{
  "num_hidden_layers": 12,
  "hidden_size": 384,
  "n_experts": 128,
  "experts_per_token": 8,
  "d_expert": 32,
  "d_shared_expert": 0,
  "hidden_act": "swiglu",
  "moe_layers": [1, 2, 3, 4, 5, 6, 7, 8, 9, 10, 11],
  "router_score": "softmax",
  "normalize_top_k": false,
  "routed_scale": 1.0,
  "balance_loss": 0.00305,
  "balance_bias": false,
  "router_noise": 0.05,
  "router_cosine_scale": 20.0,
  "init_std_router": 0.0073,
  "lr_router": 0.000457,
  "num_attention_heads": 3,
  "num_key_value_heads": 3,
  "head_dim": 128,
  "vocab_size": 8192,
  "norm": "layernorm",
  "norm_place": "pre",
  "norm_eps": 1e-06,
  "positions": "rope",
  "rope_theta": 10000.0,
  "rope_fraction": 1.0,
  "qk_norm": false,
  "attn_scale": 0.0884,
  "tie_word_embeddings": false,
  "parallel_block": false,
  "init": "normal",
  "init_std_qkv": 0.0332,
  "init_std_o": 0.0332,
  "init_std_up": 0.0332,
  "init_std_down": 0.021,
  "optimizer": "adam_atan2",
  "learning_rate": 0.000859,
  "beta1": 0.95,
  "beta2": 0.95,
  "weight_decay": 0.067,
  "lr_head": 0.00549,
  "max_grad_norm": 2.0,
  "warmup_steps": 347,
  "schedule": "wsd",
  "decay_fraction": 0.738,
  "decay_shape": "linear",
  "final_lr_fraction": 0.05,
  "batch_tokens": [16384, 32768, 49152],
  "max_seq_len": 512,
  "doc_mask": true,
  "train_tokens": 320000000,
  "max_steps": 9998,
  "dataset": "wikipedia_en"
}
Below are experts of layer 4 (counted from 0) of a mixture-of-experts language model. Rows are named router (the router's row for the expert), gate (a neuron's input weights, with its number), up (a neuron's input weights, with its number), down (a neuron's output weights, with its number) and show model dimensions 0-191. Each number is 128 + 24 x the weight over its row's rms, rounded and kept within 0 to 255. Numbers have three digits each.
After each expert's rows: a language model's description of what the expert responds to; "mostly gets" lists some tokens that are sent to it at least half of the time. This comes from a sample of Wikipedia text that the model never trained on.

# expert 50
router:128074137193122122138131123176148136117108170148133165108095134129129148133144138140122094065132095133086130096158145134096103127116160143125129130121091112153150150119118131142104165160122098099144152146147119144121119157153146094147123165124134133182122123142157161165134117102077152176187132120123160149172162146128092118117159095116153099111133137127130115122110129121158128126131122105142140165117147133141106096120143121117114120134158126088140136156115112120129124106161065098115142121107157125085131107164095096102168112093111143138169120086135106124109146171136088074
gate24:113129077189168125103093143119122138136132129110114141130105091175104136117122142106086119124179130115147128137142128128124102107107096126129155164147161167128114095112141119122134095107121130132140150149144158072129115056110168110127111169146119160118126174105102152172146084127125061138125170132099169164126160132154156144124124094121114106137157157166130111151168131149099132115134136113144124137130137150119121136139112112088111130121143099126078134124095129151135100112150160113110132132135100140179101182098106124081137158148126120146126148131131099153114132126134172139
up24:115104204086131116138143088163125101132149097132137141132145135103148110119145088112176154137080140138115145135092122166135162113170128122151087114090150098150088121102127110104122114134135157127107113105092141162149112114131144155141114087104125087101129114149136108108130130154154147096116110145121120097143094140089125101135101155161109150120129093105139117103110119124153135159108146122105120103128123143102135153124104161147117152146083160145169106102154150113096141119102159151130087123118129126153113137122129152149129160162163110117146133153135146184147127112118120129
down24:089102103176145096201173106144130148130095173131119109145113165104136185155127200103129114129138139171140107126146117101108174171157115132142153103160162104149096103136113133121170143152145129100133099168135132119126105135109128125116123084138123127123134145189181098123130114131162138138135083150154180130124142091147135119136132133124143109132126125171157139104140127122127132097125149137121119153133127168131109147112121145164166162160142156143117125060148124160100142070075124165114057084100119074132105099137160119132134118110120136133140097125111128164159124132128124174
Mid-word suffix pieces. Inner and final word pieces after a consonant, like -gan, -ival, -ton, -ap-, plus topical words such as America, campaign and Republican.
mostly gets: " America", "mont", " campaign", " Christian", "back", " Candidate"

# expert 19
router:115090089123096128153083105129131118122103130122116142140111119087141129141117127144137131089133149149133162077115127085143136121153169128134144146142112119099151160118136147180143057148127099140100132137162113114089132118130146150142113144133130134085201110138130143130170066180121126132136176109129113099137134136090130144148099162144137114157165106106111131110105099128110103103075121107096155174163087154130135114125144150129132120136145120156121153090155066140153098130136112091114156135127113107171134140150105125119073164177097163103097149140095135169119097105135125139
gate0:089120143147129155149109162146148104179156101127106136140145169114104098075131108127097113160167138111131119143137114156145095129153156160146113183098121161162164124130154097101119119122144124135123131142158091111114084069148114075141141097172110126093130173118138131110147126135129121152120115097112139123129162122114148119151096120160151117102172115136123107110167108127128126120080099156141070102158107085132167147152093098106149186120108105152124130087114096135137121161134115101136126130111084105153102145095140105109111135108143113147144110138115103136103153129090115139
up0:083158107150112115135133123151175122151103100137105150148119165091124102102124168173092091172134155125091111088100151108111093106134145132149086112135125107149129128123138103146105126139165104148145100128139123136093086112162109142094153107084125109100122128156141135114138117155120095148147128151106093108152127092097137144146121136068120124152141120107193112123128126138113122116132115082107128133130114118170131101147116122088142110133122147147104161094138087109137111120131098143148155125118112117136117165085117123130142153134100113158137154138160108147121154121172102132
down0:139101146117111104124131134114132117113123158135111105166125131089152114112130164148139140137112136177106137115160128150181136118132110105157128138118126139167187170126120162128098154118133107137107144153142144129142132114117129167165117149134147105162120146127109085082148136141164135180165139070107136119125158132116121103126137109162126117113149110201103156114095085108112126123137116124118091130100162143124164174186124121127149134131161132100172063155116089136140125121101141145139066133119144154117133143130185154118118086119105097091144137146105128133120127118108131120
Cast list "as". The word as in film cast lists ("Prem Dhawan as Dancer"), and also was/is right after a subject name, often in Indian film articles.
mostly gets: " was", " Jr", "DC", " Adam", " ?", " Singh"

# expert 5
router:139159071124166146149153138128160128158101113120164163112110123149139095156158115184106101134140145137097109117155175160113147109166099138137063105094127107153073119168123138196129198113103097136136151137127116151137122146146149141104128107144110090158093132139136124149129120157076170116150117093133108100108126137167126147106111123139128093144084110116122131115106135090092088154104127108129124131126147130118096099115147168185123128139134109104139158135126190112104105129127119133161168148136119103145114111127162100135127137112159104158092103072140128128111171116124101130
gate0:089104118121086093154090089092145148123124156160124105123124102131120164174145074115152149086133132133144121132122155095138147132121168121095117170109118099162122165128169137085129142125145083128127158124172166167098138128105103175159111182148120130149159117149124093098148152127133117115108099146130141152091109093083134125152085132114142152109117165132120150109133179127121103102131145128102093144120131155101132147174123147186110139135159148131136102141120106119109105137125139148150127133126116133134139121135123122132155099104134117083128144128110101090117122120133094116
up0:170133125124127121098105095104153138138138148141132089120132159112116175132120153138155126118158148130138121119110152122162137081153138120098096122106156137141119154108130162088085134114154112124091120124103085131124171142107108139197112169151180146105158141156099112116134160146147122119132091128147113118123085183160080130131125124092118150106123132119133152125141137127138112103108102157133118141091115102078154161137114157188144148154112069118153112102084087123130160146107116129134129125110130140122190155141130150164151146148102161109130125118125150112127127163114097121
down0:115137122137133143145133141127165133130115069117182100117131139153136071137156119136158125134123162134126105100149152157109159146140119115172098135085135134103108084160071128198142119121094132152124135125141097145146105113138125155103148128131120147179102110137109097133082127116142117153149117147136171120130156109113114128108084103132147070139107134091102140133134083076096120123134124084110122182130125129162136087147159139110111127107103126155147111135115156127101107171123146171130172145114142119157104081104111115113130117110129125163094136155116151131098141099163081152
Adverbs before verbs. Adverbs and function words between an auxiliary and its verb or participle, such as also, usually, initially, formerly, not, first.
mostly gets: " also", " not", " it", " first", " they", " been"

# expert 11
router:156160133144101148108141110127138124099097162118123132106130136130122154133112116123117117139119135129120134127145122145175117140145170050144159120165100082101097179163090149151118094120104109150127125128130140102132143102079115167142098097118115138107125123102135114137102135180133199141140144107120104135148126139153141136147117117159134142088130129109134147102133096127099132104159128148099161153137079069141127142117107128132142122135123161174146111085142095174118151128146077149103191125139084111144121117114112160107128144172133128122146156142086114143098116105149173217
gate0:126156119145154104119089101112116104127100144127126090120089123109119160124130133121142096140139125128108155106156135132117156136162159135091092117089125122054155162139113164114106145107144111105133153158138108133111104156133133150141123092149142161160166099161142140087133101128100152121106112150152149137158137133174117129128166089111197088100146160126161142118086098153135110159121099115152133139102133190113153151101100144151166106156134118095093118123126061121092133136184097099141152161138113121103057159151117150156157106138156144172132082124122137127117145105140134154
up0:131080131150082109120174123141101132124139101184108120111102163118143142104085112096168143128115119122158134103106174085131116148102125098096112101088127145112133124132125127088151140146134111139140106138142139136114108112142143161160144151176180116100157094113116145099128169075149120132169087124116122126130102128154110101125135126138130115137169156111137110114145134140102160099162158134126136121148167131124127089127121142106140174099092148138114113145099158181157130154083143142114122109157147119130126134152145128083137090118131140099106097109122128100121120142113098091
down0:138147110154155137154079173138118110106116147110117142117079092111116115134105138171102166111159117106122143128136127109117091119108142140157136091170118107117150147115105117111112143115127101109104109125096160069123125083134137129125168129120125166145117118112124126162104138121083128138158161136117084132100118107116115150167115112134168078147128115133140129188125095131107099147143137139142129143124092150150139148178096140140148102157158156122126112090111133099135141176088126124102110101147161089142143112108136156144157137131140121150157139144129101180123121137142140129
Degree signs, commas. Degree signs in temperatures and coordinates, plus commas and colons in dates, scores and lists, as in 20 °C, 45°04′.
mostly gets: "°", " cm", " y", "aged", " Joe", " −"

# expert 17
router:099121093122117119112133106162163115128151089094136155108122126091159163116116155136132110109158121101154110168148147104135138075153134113114110125128126181158077135114164112095085163141144114126101068130097105141180136173167127104144127139143168151161106127168129090088126159102102175133140109133154168098126088133141126105131158105117099115105120171129175142124102104132187111099122128128160115125095103109108122140147164139175094129118119102135138128150097137120149168129131142133104141133150127151147146151093168150141141118126106149153100134134155114125130149172105106143
gate0:133136123137129102109123136117118120122114129098108113115139177138103112118140113106131131105148159150150119106137174127115122115127158114116136125089098130104100112151131125089092136122101109125103123154133141110136114096098132130111103091122160098172120120112107151112118136152154150172143116128115124117149148164148181178143108134123121092136146164072089169121147134146098127148164153130113158146109163119104137091131139075117151138128113138135110097142077106135124113131105153092156137126099172117118113116104137100185150082122137135137118119090124123090132118112159119129
up0:149149085167125085090137160106112128114123113120129111103119178105108126124130108116133073146142102114152129120139170112197142140131157112095144100120107126120114132172159137094149109131091099124137122132126126136101137106163136114086121145144117156164114088136105125113156107149143137126125081124104159136172109123122097175151155165106173112149111127101127143178141135143124156112163133126175143118127131108108156130156142135145113092141127086158126133099111162136095081139089148101124139116111115165095140157144141163129133144116097151120143115144158123120142118132141086134
down0:114133093107156150110151133158127132104147116076143129176130147144108121092116162127139135084108126145148130130126139140137147136176094166131114133134183108118140114138126131094130072112101162102095147120144108102179104139096128137081138106133142117117131108120137129131111132148120147105131076155136132153127106131121125139150099104106115150166157086068121136127108110137079137155109142104088130129114164128086129136117079147140140097115098124165163139128196090115122131128183113149117162107131163139141093154094108134133083116150135142115090157096103184165122110123149128097
Numbers and quantities. Digit pieces and number words in amounts, tables and measurements, such as 1,200, million, billion, three, 20.
mostly gets: "000", "00", " three", " four", " two", " million"

# expert 54
router:091164142132140143165143122115155157120096142118119145122105103137151136173100127167110111123166143125144101138159088126165107124145077106136108078135152136093144131152137107101134146119106136121144194147156104104143096141148082152124082145117149136064137149141124149098145113164102121148107114125146158135179101125095119123149096123148131120180104126122138140104119089107048088137132126118100147097144110151137121162126136137073134127153118154157114164148119074101115081127118098167151166134152130116123099117075158141076120086138123109159135124101117131123124133098139132094
gate0:176131091128177114122090146116154132164116132132119118123151198135087159128161132138103113120147148140163151126071161148088200139092108133111123131101124126129063171119151117106129128135122127154104103121132146138117117099124132067130150108167142131198105078141110105133093109140128147113124136095132114119123126136190114131121134149136113087090126108138090092127159149139136130077100126134175129097093130138128148101149098144156149105121169100091110107133116189128075137121123158146120163108123095124169134104139126086138155121111110157094121166113109114183130134141149085091
up0:146150120118173141114087125143153148112081118126094139161118158128152156144130156141088090117177130148196131135151118102105109152115127116157138099137113155106115160138147101099146113095096133098165131182166107138147099161130080142142132090129156121137127121141134145104124188144111150144101116086114154118144115119175138136156079127117110130129109072107136156129111118113100132115146132094146120110092111165146100158111160130148152126165121125100104141156119152119108100164143099155138139113132138111154102086101149098112112111106110111115137138145171150149122149080176107108
down0:155087119156116129081109157124124152147134179106151092119158107130097124095142107110119193135149110061103123100122110154101128124131120141111108164149134129135128132100135120119120114107175127140096099108091160141106127113153152076164120146132111119159149123139125106141108114130154135108123128150116103130143121126134148134118148121139140134103125132096151125158124115133237142109183138137134121096141142119095124100157094084150104109133164142112174152136137156158098138124123157100109059105079117111144147144159112140155157140140164107115103161144119120103143131137126132126
Subject pronouns, relatives. Subject pronouns and relatives in narrative biography, such as he, She, who, his, which, usually before was, had or is.
mostly gets: " his", " it", " which", " He", " he", " I"

# expert 13
router:123098087170121174076114125139128133145135156147101157149116105132135088137144133063087098155136115134171158150185092138128111140100168150145176133153122142146157132152105097108125163147125112128133132139100122112107156159129126110116097123126144127175142170134133136132112138099098155162122165134136151154105181098132132146116126122096142115142125145160129139125103137136155141119172108177155085110114103121145080119111103072150172098100105090106116145134087124189144123096102108110120125136135059138102142115129139143136170081116117121127123120117123129090134126159100178123
gate0:119100148156144111141154119141099104118108114133090131132139112126139081078147105090133095073109096129126107150140093152153106054123139135138113180111158086123166112116138141121099114141152142127111138149127113118128155141109107132110139130128121153140141105141171165133147165114085101125147100135106166131132158160121160223128132133141129108143100126145122103109070106114161137108134146138165106142104128141157116152104131091100150142126131147134149122133146163091151077112141104132127136162155141136110130109102137120166154130102161092118162116139169100135123109149120124148
up0:106109146150138090127150105124104098106114129128083129129136136152139082095136115100119099070107110125126107122139085148152112077103138139137117174119145110126170116114122141093107118144164146133097151151128122120130165145124113107133122144142157147129143108143184168133146157121100126129153112124096178130117144158135162203130140130129136086156110140135128107109077111112152119108137133133184123155102118125160107117097130088112138139133136137117159137149135163105174091119149108137140134168144139124084136117138151128144159118118165080101147115132162100117103108158114139155
down0:123121146102135076164120133166163153149136121163130124118090153110118123141137115124099098125143114128103108100117111130132107148142114096109121159146125132120111129093118134126148167134119130099131167100126089100112116161171107135154131125162086127116158103123137101156164122167158078195083151121115111139140129117129104143146146117085148152118158139144119163159146122140158108108144135125110125125147107152139161145150136153076127106111098091136093135150102142135152121112166130138143231172087172148095137155133108057099106129135178105134136108101121051103143092120132123139
Mid-word stem pieces. Word stems and middle pieces of longer words, often before endings like -s, -ed, -ing, such as sur-round-s, fl-ank-ed, overt-urn-ed.
mostly gets: " age", " bank", " round", " island", " way", " crew"